Experts of a small language model: 48 PolyReLU neurons an expert, a variant of Muon for the experts.
Below are experts of layer 2 (counted from 0) of a mixture-of-experts language model. Rows are named router (the router's row for the expert), up (a neuron's input weights, with its number) and show model dimensions 0-127. Each number is 128 + 24 x the weight over its row's rms, rounded and kept within 0 to 255. Numbers have three digits each.
After each expert's rows: a language model's description of what the expert responds to. This comes from a sample of Wikipedia text that the model never trained on.

# expert 62
router:134145146105112140140101121127097118139089127144179129124127120104127144133136118099113133162138165129097125124130072095104119133139102070165097091126145127140117109080133128123102130113120092119151137148167107102116100129175133128163131126117133121147134149088148116095104122147159139184102097157148131161169114163137114121057132150137129171138106169176137098127126121102083135134156
up0:125124150131151111158125100102126098114108149146149118149130120131129119159121136118136157143186125116116120131081106064133128117119073089167085130109137153113116141160107193164134104172125143119141150164155151121128116136120105113101126124154116115149127122107069131122148113124164130155149115154145158074154144134088168114102096107124150160116095118151167124087115151135097148139133
up1:109154122098086112141120115142102145080125127114163100087097089103100124153140149163125141146134142151126178094113140151131115130155142144150129128127164139152110104097134115106165108135094127093115137135178125090088138079100109148134119113147152183152142136134110157124109126158187129149126115153118114142107145085105105145116118154160122137143158120126090085085150128129143115187137
up2:080159135149148141140104121122099126160123104134080101150120146156117127087107182148084167154135124127113202145138131092091144128160112146127133135134099128095157118091122145125117096096120139101108127162143093133088110119165155144096105100097101157160123127142113132160093149161157149094094118083121117137156140141171149109122130153171126147109142123139118153116125103118138107137110
up3:110164121125135144145146155102123103137102126141177121112121114104136122110135147105129101140109149141110116112066108131151145155141165117124125115103114158184147135108128095120075127122093127079084155119103104137155090094140168153151093108120148110150167130109084152103153136156156133178153131174153086165087148125112115129134146139118119152125160125113113113119156097159141101160135
up4:122136166126117159092100150112092127155148151129088142099143153128132103117156089136164133121149112102095165153152111158126112105083132113116105124091112159133140139112149132151136115130138139131102090135127111119157150125082068132096110110135085118175131132117125141151142151152166149155153109128093130167128114176136120112173076139127082090122105169165122136110142142148150159160110
Description: Latinate word openings. First pieces of words like ex, per, inter, ach, An, pos, such as ex-ile, per-forming, inter-mittent, Co-aching, Y-ach-t.

# expert 41
router:095132164093101118152143123110123111163097111109116112136132131167109158128136117164143069138073159111113130160181105127112139095107143081163085115132118144142091086102141092101157123111121108140131133125133151142104102139149070121165146127143116122117132132157161116128104122165160143145129147127174138131166109129138123146129135153092137136127116153119103074140083104121131176089127
up0:081164120119117133109137152131157074092147111059134140127174131144073148144131134132097044142117100134121131084093120174103118072124117112127104133122099109114156158124123101142125161083134123147149150140119103118092124110141129076138090111145124147083141137110150100135150121133126155137114118158150118159099088132126144102110115117141110152151137123137120135149133120153138126102110
up1:136101092120092085129119120109195117123169111120184152153107132131158107130103118146064103127120138104132077114099132135101110143117122110091090146116167107082148137148114110130135142123107136134125131118142115117118090158160152158105160168119098102119114135157145093103129065135113129114149140174139139120142159111117107084133140148137140099135148111110131116177169135130122111120158
up2:095117178161126100112177116141127082109110127130114122109123078135180100132137142149150067125103157124126105142164114137085122101124160135147110103123120115148120144123180143100077113115128081132115150192132122132117134158135130157132127161120095132132115150125111117143134129153139110133099140132079146112118145137146122115128166128096112100155135101160158092127123130114179164184120
up3:112118142110127213117148141147093143118087116093124128170096118141116146122118119138126108183139101164109124120138148124101095101163159095167179133087134153076102112139107115106145159105128128123112129123120136144124111145108090151129134127144140098140155166114114135142121108142130123111113120097144127139178133149133168161130170148102115053126096135107155145133101100104115144122100
up4:070125174111114138187094131117130134134092112124133155162137107176150135153115122186115117107097157127139116125136130088164093112136094131124098170139162165133088095112105124108153092111112123109127126077131111091129104167141134137141118095118096097117153145146095118132110121178164107130145124134151122129139147144129114138124165111107090104116166134129120091138135112086119148101163
Description: Short vowel-ending syllables. Short two-letter pieces in mid-word or at the start of names, e.g. o in bibliographer, Be-, Le-, Se-, the- in theory.

# expert 34
router:109112136135126122133146116118173093132101119109162138144138138116103172137114095131133088129158126104139144192165105089146118066133142089132103101119095132155090092118166153146148115104107120136152139114131114126151121141174133101142155139126115109156142156126190099130117125100138133132155098129127119103118090122090120133110191132126135121125162136131141080109090134173101169141162
up0:116123139147119132123107111117149096131084038097119149120108072098122150144109138131120142161123098150131126164181083123139165113142124132143109135133105113099076165176137093123116144127114117150114131151117101071094153109143174121112119113165120127114138120147174147138138154113123118133139092168155125132114083135127126133160141125136106136157110127135154101150116115074145142132161
up1:129158115115092139122169122127146118133147122164169103109151161141145112134098163116077125137145144121134135139097114126119076129193138106121139116106163147149136115157127122136129090127137097103175105124155158119175173097180117135116109064109153135112129156154116087110103138127080150111155129131127115101099155137110124125138146150104116139158168141156090089088104119135128106114132
up2:105129125165147172098111156108134105142118127153172131127117154117155137100118092172120103141174136089126147171127105103159121152125143114117154115151056129105106153121147128104138087108068110115142154140145130094101106172150116115126143138145106185123122128148183134129100128109110134116125132096109109151125159123070137131112135153160166125181134128113160124112133148162135125114117
up3:137151113111148107114144145132120133146078135102164148161119090135106130120133132168111123154107119136114126157109142149119084097187126118178065091141092142173132132127157110134127151142137173161133155128121135139155106117113163099132108139106122110134113092137145123173128098150168115117128162113103194098110082131079130115110110107126154125111092125141126097105144118097147159158124
up4:153124162127126144149130134124154123120121122142133169137143144147137162067111135123116147129150100117121131160091126128115129099149101159121108108128117140154121112092102143142145109167041135084165079116086092100165115145126109122123140130143144127107140183135135142132108163096165162139124074102122081138131099118119146139093138134150115084122164122148093075113117143138131130154124
Description: Mid-word stems. Pieces starting or continuing ordinary English words, like we in weather, high in highlights, spec, gr, design, graph, often before -ed, -ing, -ation.

# expert 38
router:126136133117120135103137073101139136164095128150139163155134190114114147143117101100143125143122111107123178143179134117121125086150129115137080129170143155134118127105125134098098124124137132115115164159123130129164129104128076152159134103102151099144123175132133129105101150143172161174106152123153114121143126078118107138129175166086140130144141118124093072134141101177126129134128
up1:135124114108123129110169096120195131096066145113109127123108128137124122123113154085073142163074126114148125154131077090151093113111106092195125138152144140122127130109127110125120117156160119119130110098147153143145154141134130139130144116115154128122099091123122116140107145144148131165109126082110127143170132107108149143114119151097187109154176127132143089127119157131128073139112
up2:128142102139121145105135088141142124171109160143120156086122159133115153107139132110154092108153153111154128140097136126103158142126128112165189116178111149172100143134153153112136148100137130126093154150093116109136157055119135118111161131127138097176106169093124143127114154156104153108128134141085123105143122072116116090081132160113114111158149114143095159134125147139133131113111
up3:116193108125090083117166117123161118140167110147106118093158143155111113137112084156111152116150131105140110091121142167107130101138138166111155132159088108144134161166132124126105127113115111123138139158118137150136163112086092092127104096161129151149115156176150109119114110156176155130168138117130106107153134110153119120072140133102144117157110103107120139113143147125135165142076
up4:101122149126110130129111154167153121151131129111136119114119152130155119156136116142118106169142138129112149158107163107117162125121146134140121094084127119113122082106121149115089104095110074151141090145088173124120149144133160127110104142106093127138125115125151114188163153133138141080164136108130103116161094075157134139132163136115105105176148135105107125136183095161117088154090
up5:147152066106070121128122119125092123139111103147082116151149174113123162119175119121158135123155109115107132141156137162176102068163155106126075122123115174168141116129120129156126091106096126106122150139108126142124099097097139104130115138126072146128154117159140143141129095109129148108173153131110133115122128144086099125135134138122122125120134132119142103131179115168162122133170
Description: Agent and adjective suffixes. Word-final suffixes forming roles or adjectives, such as -er, -ic, -ist, -ator, -el, in aun-t, atom-ic, Colon-el, and occupations like coach, footballer.

# expert 30
router:101113137099121129150157089102143079198119101117130101129143129144112135109138124125114094113111131123168126145147081118124147121121117100186115114163113103179123120094121116142102114109133133132099113152130154137128107137165130171161126109130122065114140147118155104136100108137125126156118111149107117139138120125151113098143154178107099177134167134111096119131075080139116188120147
up0:095179144116124098151141125097109109182101145084134118125137157140180123120098148141137101122103106129125132140145122102114068097116133127179118128086131108134110141104115100107109124152174125125117167149156167156098163106136098127087123115121130172117136143118146071148120156116093117130110131114128119100135084088126067111073154154137132149111136130134107130150124116108110128125156
up1:113138114130139129158153118113141136130100115095125122125147122115110126119114150084110132112143119126130131122157065123153125122128114127179106159123110101132147115092143105128133130142233122128111154143121140102108129160089103148101126166131125149117127139118136118168101107142176160167100150152113153080099095159094106130164131111114136195147091146110100097122088112116107137140127
up2:089142098114170115107104135135150106146100131136088118124185114163110144143152137099118109166113115130094135113113116141158137170141091131138110136130104125112113190126100143120111162138139093167110119123176173146100100083132105111121177111145122092149149119125133157154107124112125177124154125127131096150135158144116163110090119135192140122137163132121145103124173148137112085134127
up3:151162140097117169152116152162111141107122085125159104156099099147137133096149125147134146135140141066121100134156116103183083103103105160134155137154154139114119155108133106145130140129151145144153136119130113162125108140149111158112150072152126098157123121105104122127072127190136136105112111160155129141166145141170131169124139148125118159142147138104160146135177111132096134104162
up4:145123138130102157120118100132072088117149161119143113133087099142112136116114130099141124141150084088182132136145108093172091156150117152130135166126104093157134127157144113117106144117144151095134092153128108134103132144175113161125138152112139163092107158091167108122142139161108109135074126139140161167146131113141124131136132113162117171128112123073110121160167114116097174142127
Description: Months, war, by. Month names, by, War or war, and name pieces such as Ed, All, Wil, often in dated lists and credits.

# expert 27
router:142155141102131140118133118110118082170128113113134163160121125143102194160134127129109074117127133094100152149143124119116140083139099117156126106161128131149129141112124145135113133112094153130102104111143114109135125122162108142152140188139141107122118197156182114113160165132110118155098110155174118120178140116148131139133191138115143180167114168108128099116109126146113123119131
up0:111121125161168112150111119198145124145122132112109116156141157127088132154080123125168122114142134103109114124162168124158158160107176086131107139144182118119147138146173129133135160146153116135142142162118076129136142138136099136156135150086125118148157156182099107164122111113130181124094136151144135102112142121149110138133120147149121125131108096124159111138109161159076167114121
up1:113139149088128149141151145120105127156131091154124139144117154128129147150156153118160071142108136160144133099149107090207106075131141122141127147111150100096151120136111121100122100150104166151131096126112148114127092117100102130179105146163147134164126152120174094131115099085096100139112119121106156076136119101094142146113130135106125118150102131122155144185111112115124129106153
up2:137115160106126149105119125112105071125091117147119113138117102085130111122169121133099117178120113140104115104152093136177097085130137128161117108128137117148161150137148108105125135145106153116165078118143143115133118139153138133147159120118165114083148152133163126152168165117121103132142130110156110080116082140111086151132108118155096185169106135165149139133073111110115151133150
up3:152170136139089108128144145155110143135135100106129137124099146127168152174121131132146106091130125160194099140078146095140132102102110139174117146152112126083135120118138160126089100143116135090119137128131129106134126141130094181116139182134106128089131117123125141127144112158173098138099127227128102115156120127147157108097145130109113123144116127124126129102096147162112134121155
up4:125121120116090143097118110139109078132111128147175144146116105170134150142130126142133129174127151084108166139120141159097133123123096161144145150115131155138149139140069159161121124128157127111120155082143136126106097161139085154193141141120151094131131177126169145116164118102107115103121110146152161115145085136114155110159191082113136150164124135153114117144115119155125149135121
Description: Sports and biography fragments. Mixed group: article a, according to, dashes in score tables, and pieces in sports-career texts like coach, season, statistics, Hälsingborgs.

# expert 11
router:113103141094119143095104096097144129166069094150138132115116144175093124128122120120126118114122088108141130125164134106140120075149130123138117122133143113151129100129111138108133152115121136108104148162125131109133114132136143129175142138125138074110156151115139098062137117142141119146123133154164114138120131101096128121105172132155164128153147208132175109134105056126168130127086
up7:065096120079121102165128141146153125148163055106139174105121108102109132158115102115116142090123110139130110133135140143101111126093104118131106082173106118156137098142149161146151118145159158141143139135105104136122154101139085119150127126123109116123131126128153116163161110128107116096133110119135089154086098139142166158156091154156131132112089128149143136167090123122130174127156
up8:156130130085191146159127126118137143178074162141113144115149138147108156139154133164134141115131129152118111128160134097146129156149108088139142182134113143123117090173151135094130141147142105139085162130100150123133151151147128168113170121094105084126155107083133097107140122158110102140097099195090107119117121147124118118135135124117136133144126135083136138145135091116169147132097
up9:137166129106084111140120163109165096124144168125157108127143114126128103162179126131140113105122123084103138124089147110088120148125127137123139157105145163169141124090082141135122159150124105115113115122130105141132098132129132137159085157153132142077166121101163103123140116155089096078126108176152122111150136083094122127076141108083146110114154113145136138115108112099144155090142
up10:139123108114074113110074123072123113098104068106144164130120116151125137138121089096168106166102137092132105131150129121179120127172137122145089114151145103139136104101170126110140096121131118086115166105127130115128120087127126101112086109135121105125177142112130151094133109149120117142157146129125105142113137124121132088093112138160154114105113177082108135166103093137141119129152
up11:097091152151151148114146111099143138120128132106124115146084092122161112139114121157120060105153121113127158122183119130148085154153126114163128095136164142138162151079115138119145134114122112119097115161104127108131128149173117149145153093118155084104144113168124155154152129121180123138127181095141179137098121096099104082109119143123109118113136127091133140120130117148151133167107
Description: Ordinals, numbers, quantifier adjectives. Adjectives after an article that count or order things: first, two, other, new, most, second, former, and endings like -th, -tive.

# expert 0
router:142089162081127134110084124104120122167109133100163141117110131175135122103122132116136095135145154120129155130174094118131108105131118088155126088130125110176104130099102166125147120091114142104142106139136149143126126138112081114130158131094122123190140128139141089135105164140174163182161159169146099104179102123154136137139165121114152147140142119120110125115115128153165159095128
up1:129107145128116122107133118115123113160147119112131141106134130167144141159125161111130125122181142148184145170137085133115096145065131159110141164113149141097137097104078144116146115125142140131184125099149112111142118115085094120129135147147129112180175132121122092136111120172157110152109176130125111149125143166131155108100156111139142149149129106130174141139103074154139152166102
up2:119090183087148166108087112154129113106135167136124139106128140152113116096132136151096126093172140141134155162167156153169133094120125104137128118169129140127109128145158126148148074139137100137136134085145118158131072190119142127133147137116159118163126133152133090126110112173132128136123122103140138150116128112193138128109106119161095143142134133121114166172127072139116130120100
up3:140130112148076157120122111147132108134129123150149117164141126139100163123118152181128143128128102130157138149115114155118109124185115112136122119114078109129131096135127166140145076145141132089110142106159119185143131156138161172116139108128110169146159135104165078152121115147117174124154104117114138053142127153146137094089110108114171124131154120113126153136162142149107110106086
up4:120132187140123163118125128124159140115137108151131138132134176135116124097093146137118148143127116107162132132115103121131175129132110118132125127121100093141151135110143147105125132121132116157170112151116137135205166108141101134118163127129143133116102166135153109136140143157152103086076152133085091171134148139201108151127122163156110152131133157123148121164070081147155130087116
up5:165109160127107105130100110145129110142085098084164130124106108105127131126124161161107138151138144158142157129129062124125135125114087166151153138142138147127110135132057127116129120113144091107116170108177108157099154161131132075143117135113129166113137123109123135151098118153155107167123135126112139117146131134115148160156089145125191172129162122129149098156134108172114114114161
Description: Capitalized name openings. Opening capitalized piece of a split proper name, often in tables or lists, such as Mc, Mac, Car, Tr.

# expert 47
router:117125122116083146105132103106145123146086144127148143139085150136087126123179165127087101160115129129128132125155091102112144101147132113131084119134126145135116108101097136141127078105087113127125098161151154121145113123145143142138112158130119085134184153119144102073113132151145157140118097177156150130164149112087114119109192108108105142116101168132106084099127141162120141121114
up0:138154118094127100096142109110112116083145110140132172133081146102117122176155139090080152088165102131136145143127167106115113150156096113141121127076115136101120117105100135125113167182127164118134136156104133173123187150112130120178129107110129115090160147143124118123136108151163130093111131159109149121128138113111155160146125162109143112118127110096112146093114163137115083142108
up1:150112155119083145116130111104145150182140129153149112141105145149147088126125096147133125142168133101150141137096097083111129121114144148125097156129140147164124135166157110127123105131114130100139117132108143134162148138127159179134079176125118098170106103130127125094117121162164129161110092141140100163143090119134125085111175114108096132109134131120145133153163157083064161150121
up2:162142137094109120112132129112135134137112151122131123160102181174117145096126134083105102111153174129122161128161102118141106150098115162108179187127135098124138102097064107121159122143134091134126117100099141132134140133142192142112123118102129105107131154094093109141099131129083114100150107106133123115167168140091100124106160126096142131147084118114109099150114141148143115141104
up3:114152104138125137120141068141149137137076143120138111138122141128078172092117166134154131136109100073112131103117157143117096111136122139098083168093139125112065129152123112137137088103108139145095107158127095095158129106142096084144137164137132083125151130144118137084124138147136166161139121147139131139120132102144125178120148113086125166111149122136115116109126116172157100092121
up4:156109114172166133115146150116148130149125162152115132157117111134110132103151143115136122115158150150121119135135112172150142077174124158125117122122147138198195124161145119119079091076113108148131133163136127139149087154187141096109130140136154162116132151097162117122130124112129097163110140144120082114126144139125111151099156158091166112148114139128133091132146135146169151128111
Description: Final pieces of foreign names. Last word pieces of foreign surnames and place names, such as -en, -an, -i, -ang, -ov, -berg, e.g. Vierkirchen, Oudtshoorn.

# expert 55
router:102120170116121129111122116065108081129114130144145102113098155118095143145109155115109146154117126116098148159159122104106111097116108113175133085175110130159096132115098119148135156157092135144125102140126143124116156142163126149139142149112141092128153130153123118088140126161159102141119063133154132086171115112117086141125178140123117165132118180133110093140124128145094096107164
up1:167151117182154130110175134104116112074119147103091071137126155129101110124154083132134110151147115094163135121159144112163133102143126106109117129146100183125169131135109131138136100109143146105098150113103149104152094149129126092120120149137111160128134126134131134126125130122139112097084103164121153166135084120138123151189116097113135102103104084116115128089147096175124117122101
up2:108114133167089140123152133134164117160131171141119094110094088099135139111103162121147133086118102112156108167149114129122093129074092120136157100140120175146142081106150133132111161085114118114154133144124103182103164174129125147147117158111152108136093129143149146117126087133141119133102133115122116122090107098168177131114134107140113114137109137107112174141127081108102162149120
up3:175093142151133110122116115090171114144111144147102083133143097101122128124152110150137131145169125149121145121140109060134129094138134132158137128164119128188131128120109111116129145131127122125132130109101166096119160131113168113107150087150132183143126154169104114126121116165140101126134095067171146145138087128119144147159132123068115113143143161159095115147151112085103155135123
up4:138127091132171138122100133101150117096129109144157090156148115097111104140154150144150178162182138124110130141184131132094169092131160145141137121152146141113089106154109154114116112166134180158105100100113153118151131108097127164143131135156154108136189124148142094109135129106125107107127099096157125168111086167120117105120126148101103125124124102137164120125091116102140116113163
up5:123121074162146142110166182118150124123096129142109125149112121119123113095145100125166135116132147136130164122134103165092114136108128115104114172116108121169126182143134129139172121095144127071166147159173136138131120107151191150131127140124143111136155119139132126097099149143101145118143142147110134125128143128114152172180098113102128078096111149117098132123116181071134137133106
Description: Articles after verbs. Articles a and an and the words as, with, including, after verbs like is, was, become, as in became a popular seller.

# expert 31
router:114089119121125144099142085122130125151064092125154141122104137114115171142184082116142119146121133078161124160162118121157109115172122133142119110145111130162114124125134106126134140142043105135132110140158111139121149148087143115112158160115146084135135147133184102090134117150140112171112140134134108118135111092153101115108162128099120141162133136150159122127132143168157150131092
up1:150122053119114140139132099147108148150162148142154152093118090162146093144139143150114087148152140098174124139149126169131103132107108119135118179108168148131167139125130107144100103153106111178102129101130148151124137125137131083068160115101170101097142163150079130112117138155137072100156129113117142153117125156108117136132131116130105122142123149101143142116120157119151103096124
up2:132126172131134142169130078122136111137102147103115110135111136114115142119172138123135082120143129146096107125129131163152115152147116114135140144155183135130133163136179117171165162094082141099141099170081138102142124090102114111147138131149136095140119152125126144117169137137150134106146123106134128137159152134145113125154074087078133069138097168150118145100086109158106118128142
up3:120150116148120102137132137142085120122099177143117109126177132151124130112120193115099156139142115079139067138135155102096123111049119099138152126125098125092146161158138088101094137164130115126108155105154143176128174119134131102134159138103159125130148124162144172161091093116153138102133139097146148146138131113122126126154167105110134107132132125103103126147151116140111122127150
up4:146117093149123157140105155162155153081111146133126105167113189110090120146119168117140080167149150129125102125089115134167188163097171154114093126178113139113134106138173100104102109132128140147139110151131123177146147162082149113129127141134125117128143136154135090163107136135147158151140159136120122138155101148118135156111145119128126103142126156133153132125068152154129108130133
up5:107078113123161126101122146131128092177118100107085140124149125145117119147134117099160135148133095121146128145155115132139078132120123121147141153129135107136095136127156149132107166115093114102116129122173157095065186123138118114111129080138146156123116138114135119095115128139151058162154149058124143144170100135137133155116097142117161145111147121164137142139139120101102104152167
Description: Unit and letter suffixes. Single capital letters, degree signs and percent signs right after numbers, as in Cessna 172M, 45.5°N, 2C, 30%.

# expert 22
router:121153111123100135108148098095157134159095125131169134110117172144104125140140144149092109146111156132142124133128102102087164073149141110117116098093127112158108112089086139131108106106121124140109141158168156109125128148147131145164109137113115120160173157136153112070096136155131136185106097161150142123176129088099142098121191148126130138121125165112114119102132156148130130143095
up1:147165158093097129143122094125130131098124123166111121099108131091104066163150146128092126119139138148126128161111150102093124121152142099088124140140102127099096094125107120137102133166142171123125099124165119146173144145164142150130144120141106092152159151122147140118081123163155142124144138137115083114095164094097145143103148152123111109114136111100153132132141159047154125129100
up2:124102101117135102094141122097127135127121116162165164117155146157122131159116136136124159139116101134094166148173162131110131092200143167115128139078159135132155123148080154119159079094126148186106100138103127119096142092133138120128178129115105113118120096095119108106143106128124121112163111128129160124125140138092123136133161149147118177157113148091120140130148157135131089086132
up3:097107113151115133086108094081122137178175131135125151122124103109105053132152120120129125123155168122175115132104120097152102110095131118115140116148155069088148150129124142110121092120120133139104116122133174121134105169123145125168123126180105125138099126081159140147151122134130129153127147165151104101161129140124101103136126121146124104143106116092078118187135098116109122144122
up4:101118138112131158102123160103143126086125164120125141098139148102135150153136147134108125134098126169127135122127121142169161104139153128162127111122142198190123111136113134109069120095137081109139125082087100146084119122104116132154151121142123145144139135142123155133148090137126104123083122134088100143089094159124150150097159101119129109169125122107114147097141078167163112117110
up5:149106127116188128111172123109144130213112110135145095132100118161100105148111094161085138133113144136116101153131130065113170109130114147111131117108118154153154138138093144114123116095148139101128138103165102131160166156125101164103107101129146139112125124127122145124091139138145156160102113130129123154163126101123147127074121072161117131145128107110121117148135115155098133174096
Description: Foreign name endings. Final vowel-ending pieces of non-English names and words, such as -a, -o, -i, -ani, -ez, -ad, in Madhya, Stiklestad, Sochа.

# expert 44
router:148115167103142112110163101116138093129081131140121137141115121175070174133132079158114096133134157108103104147171133110108155064105136069141126106164140121175125095121104154117146123101131128136127125123122123128110141144145120160126142143111092093139149126117123104136129130117179127133142106153158147141125149098130135133117185155131133134153132158143147103106150099167155187097114
up7:128136182089144116075126114126158133109094111137159117131125119112103148069106121164175154168132111130123159152177154116141167115141118092163082147135101110115162124138141148116132145131087102122173115141133128084136163138134145138127147183106108128114105191149116122120135117133152132159152147163151126119086151146108109132135127126127121094108148157142124178117137130133096120086118
up8:076143187095133113157153129129105124123139138136162114130125161148129113137128138134131111123164165117128070112154122088153116110164109138112170123152119080153130100141124091169087121131150114130093153110101130139093119149140149095114148161150141122154149105095162144145124105164165107090113118120165109111124145124110166089115138126121141165123167139149126130177159156107138169089124
up9:142129159107170120096105119124123126124115157152083110131108156095106140113144128149148137151108150093107102119097125135155177128147144096109114096103193133130120074120158128123127141099159138146134134112097182150131152122097116162124084111112158130155159142130127134089142187131143097158135107178102119085118096096074148148120123111130123124157109159135116144095095104129136144128140
up10:138130119154141129111150094131102115130143136167126120143193127171125106159179130080161161129136165114120132142129148164124122106132129202116170099168103132183132154146146123141104112129159110152151137143106142101165128121095134069128146129147156128141144121098114128115124178151120083128105158145107132110150147167165121144135119144096105108128133130146122116112146128129180131161159
up11:089126159147115127138113145132175112099151137153124124122140138135083164118095093099134118134102180117104098093115108116121204135163148120146120096111123159178133135119145132142089147123106146138107120116140123123136133120131130156129129097158175127160138094164132118143067138093149156101157156132117128146133102105130128152101125168119114163143142128135094139167191102142111170110132
Description: Article after prepositions. The word the, and sometimes a, directly after prepositions such as of, in, on, at, to, as in on the documentary, Haakon the Good.

# expert 42
router:128165148108099130150126077143099093157110101123148155147143140130126165121147118150136122152109152146135149137162101135149073114096147137201102098104127136133113116085101139119096119135098119143159144125165149156162143157095109133139140145116138114145141164134166103116100167150167162131134093148127106119130123145112107135120143163124139106133126178087140143089125132201129158156124
up0:155113128100124142106113142132130132138126146119130136100136096137165167157117135141132126163102130109153094129144095128133141125095113124171131130134124176124101096171193105173151116127113144102082104123106129110054079153110137121096125099163129125117137138109104141146125097160145164143149120093100126147125119153112144109114155149161132168116106165127142141138174159071138133103091
up1:133125154129111121134147072136160150121129132157115094106167096126157116129149156157151150172075146131108133095106165146158140150121146086157158096102168115136078101100143127159118162149143146138146113156123175123163100173083142111126162127124145119146143159142107141127109129160109137144145077131159111152149133099108140130116105143121084160165106153118121161137112158153133136153106
up2:173114116112101154134100125144143107170114146149176161106195143113137104137159152121150110144096115139129116123155127140117145120106143132141143143169080166145101118076126109129130149101131118151103135094154154161106115151157100146134145119147112119118119076133109130101125133116175122176132101114121122109134151093134157179135106089127118101136138169092135139126179096156103096163126
up3:102142173131144122150153119104155079146174127118104134138130117128143157133175133094112147129128141126113112144118111142111138140129159148122129134075149164103136151061138116142103130136151153119089122151148169127105106144131111103130123160137133098119114123194111101112087119135132083151124164146157071157140139163116101149099134134121129099133123123173158152128124115150071141112070
up4:118092133159126146108125079157165148093139150141095115142120127125134166138110136089165103148137111122087119127102093105158181105130134107103149123086130155118104092082157135108105112162119126103116131147141089173103145133110090108128125135100127115107131102165127152152135163148162151137177161166134120139105167141132090093138126135122154159155124116127147106106145123120191132116093
Description: Institution and participle words. Nouns like University, School, College and past participles like born, based, located, published, usually followed by in, on or by.

# expert 35
router:112114161127176145136118085125137074159108114112165147093115108147119129149140106109137096121102135118112159157165078123120136108132105107167144109156110121134091099102156144160123104134067138132127178147136138164103119169139091141150154125112145101132153137129124098107142135156196124175115131135155149080134112154122100151137159149136108167120137125138139114103117098124144178138121
up8:132129166104127130122152143118106100117132122148142066132097110123179138132117119165148139146117171103158145108117123136166135117153158114107124145159122122121127108131144163176154111091152116133171128158155144146120115144181115148116182116135138105126126118146152148099160106111154144146150118137121145064141132097120175196153111145109149155122116148152125086107163104134091106111162
up9:192140139119123161134109076127157119141104149113145116115096148142149094162167130092118114127178126122119161128093132120096156133139138141156109128166120153106112131126146117131140140152145148125096149164149139153118128149120128140115202148162130100147132201106131133138131125166145135140127130119124134159146123146119123130121120137137087135169116080162132120087180117122084138195119
up10:084097129105123129137122137174123135121100129125144127081138099148114142155105138126087119105112148090095166118128097145089168146050105121145131154135145116113127183121110137106111152131103150141140098160118101110138160135120157140145106118119132150100102148142187117176166118146141080139092164137109151135120133107120081152134117147133121121116090143148138079133130090105127167137140
up11:096124093156129157091119134181140112106112138131085152171173143134124151156103104164119111157116123128112166114173133119142129109117094107150140137115175142155115148136130117104109146123091109099087169106116136103120091112106124117155105087127127112114117125081142115120163109138176118148128071097133093137125119083097092103150142102135116162144148093093157121133109106144143162132141
up12:105104131128166158139128115140113153112130101095114108099134174158111135139144140115123141111149181114132164136154129130148151164145121113170116139149115169142131138145120147122132168098113133129121143145089136140120138154139099153088188160144135179122210140096113123171150144166181104147137143118134125137121103154109093146147069129113137101163116134127110141116137110107157167157124
Description: Fragments of common words. Short word-start pieces like in, form, con, com, re; also table bars and === heading marks; e.g. format, mi in sq mi.

# expert 28
router:100150154065097116093132090121158149154131088176169147143089144113111141129116128134088131157115162120107130168173135118127137080120128095124123067153148111143097102132118150146166131100094130122165140148131143141161102131138109155142140188082143135136101171148167128081153086143147136147137103130124126113146118121094140147115151122129112129124121173134141124122105101134119140107122
up0:072139115113070135145119095109093114152130116126098149121146147108106106125079103100091102128142131143121117150140138104129114133138125145143116124167108113162141154151124153142087152103116199155124120110084146117140163122094136163159137117118161123131142186171156149119081090129118131147140104147110131129114146141100096156108092132113134115151115144115075153181147101132158115132137
up1:144167099155113132135105151135186117093134156155122121113110098141090158141138126104116087137124094115128152137139112140157107087137145128103132179139136160113074091139137144107120098146111136159138135135140100149163096115135133145109150126130148105133140119128180121144146140088122108137154074140129170108204136165101133159103168100116116086144130155114139117147163141095094123113135
up2:106156123129150144132148114085111154068130093109141161114134120081133152132119116123116104191092124129133123108170150120135087172156127102185182091143151101135125154155134139154138192113086125142141101114082133141120150172124110140138145146118132136125141124122148112091123124155167143098142138111136117150121116123093100133130088131092079172129119108145157119126108121133126104106122
up3:119152108103089154118168147174138148083115117162138141119088116120112092134142136119121094179090144120119130089097137203136104135117121107107164110112112115129095114107120129150144118158109131123102103146113151167128089144142113114167131138131130124123120133120152113101146131166132156094080119171151139137117107141074103155165191153136144135125134122088131142141116131123092129077133
up4:100190120091088112147104121103108145138111108124115159117131121140111152160134116108103151103125147143112133160107158096099114126103172131118106121119112147112142119185166154123169134154162121124120131162115084157141134136182097153104103137110130124149140129113131136122058102129118116073161105173119120111140112165192111122116112108147115149160136149122123117111110089116129162112111
Description: Inner syllables, copula "a". Word-internal pieces like am, di, ch, mon inside names and words (Papamoyseos, fundamental), plus "is a" in definitional opening sentences.

# expert 6
router:105116119097091127096140062100150102154110116154159141139098170156121126118112164150090105147138117102109130136148098122116147098137105066127117104136112130128105107113138144101145116124101097168154123157124167159104096130120132115124126128137120096128121122154148095111130145135120169144093094146146136109156141106064130136142175141110117167143068123128151091087100088144129145117145
up3:124097122138103115121149112129118141131132081111149126114174127156129142138124109119092123123081153138129113128116115099138136109100137148147170111136088084108133114123112128116140110160108136148136079101146160145102102110165159096172131164145124103064098157166150124132148112109056161133119093127113137105167157162121145151118155109126112123115125075173133094130104111167123127101158
up4:134102107082131114111147154104096129096112131094166152117104105131128121133180085134133133141095119143143147094123097121122155147088148114142098099110114133110144147128164148100104167137169128133097145161132099133123107140160120100149102124150139155167138092079143165140125158177109140101131133109096130098118082113146135130154167124140145185186150130144100135146132102122082113146132
up5:083108102143118131123163126161128154163134119181127138085117126097129152127127121161123149104138085095150134129092148119117112086109112141155128123137122078133110157138128114165139134127107149150135172143154111105135147120155164112139098136142100113137104146137145116130075098112118138111105157149151112209101134141109122097107160163118082090079170099129132126124141143162130164097117
up6:144091116090093089145126155147136157157138113144086112099126151119140091108145153106081129102103113121146165090084098147123161161140148131152142096116108142122103123142117150116129129161119122121130137105106072129118126187137148168149129128160119133116143135156119151125141163151119134117102106117125142081123131080139137102074169114113114109113180164142151135132088146143092148085144
up7:178122164114127141135089131089103135129134121172170139141110113106117124073113144091112105104112083123108150160145154143138098126140135094121096109138143123088164105095159118080140116107156155123094088148136114180131110085153103135086097132121134162141105143108103143140122126131119122166173131145116149114129106114089141111134153130123135163181121110167114118110133139113131177156105
Description: Consonant word fragments. Consonant pieces inside or ending foreign names and rare words, such as ch in Duftschmid, k, z, th, d.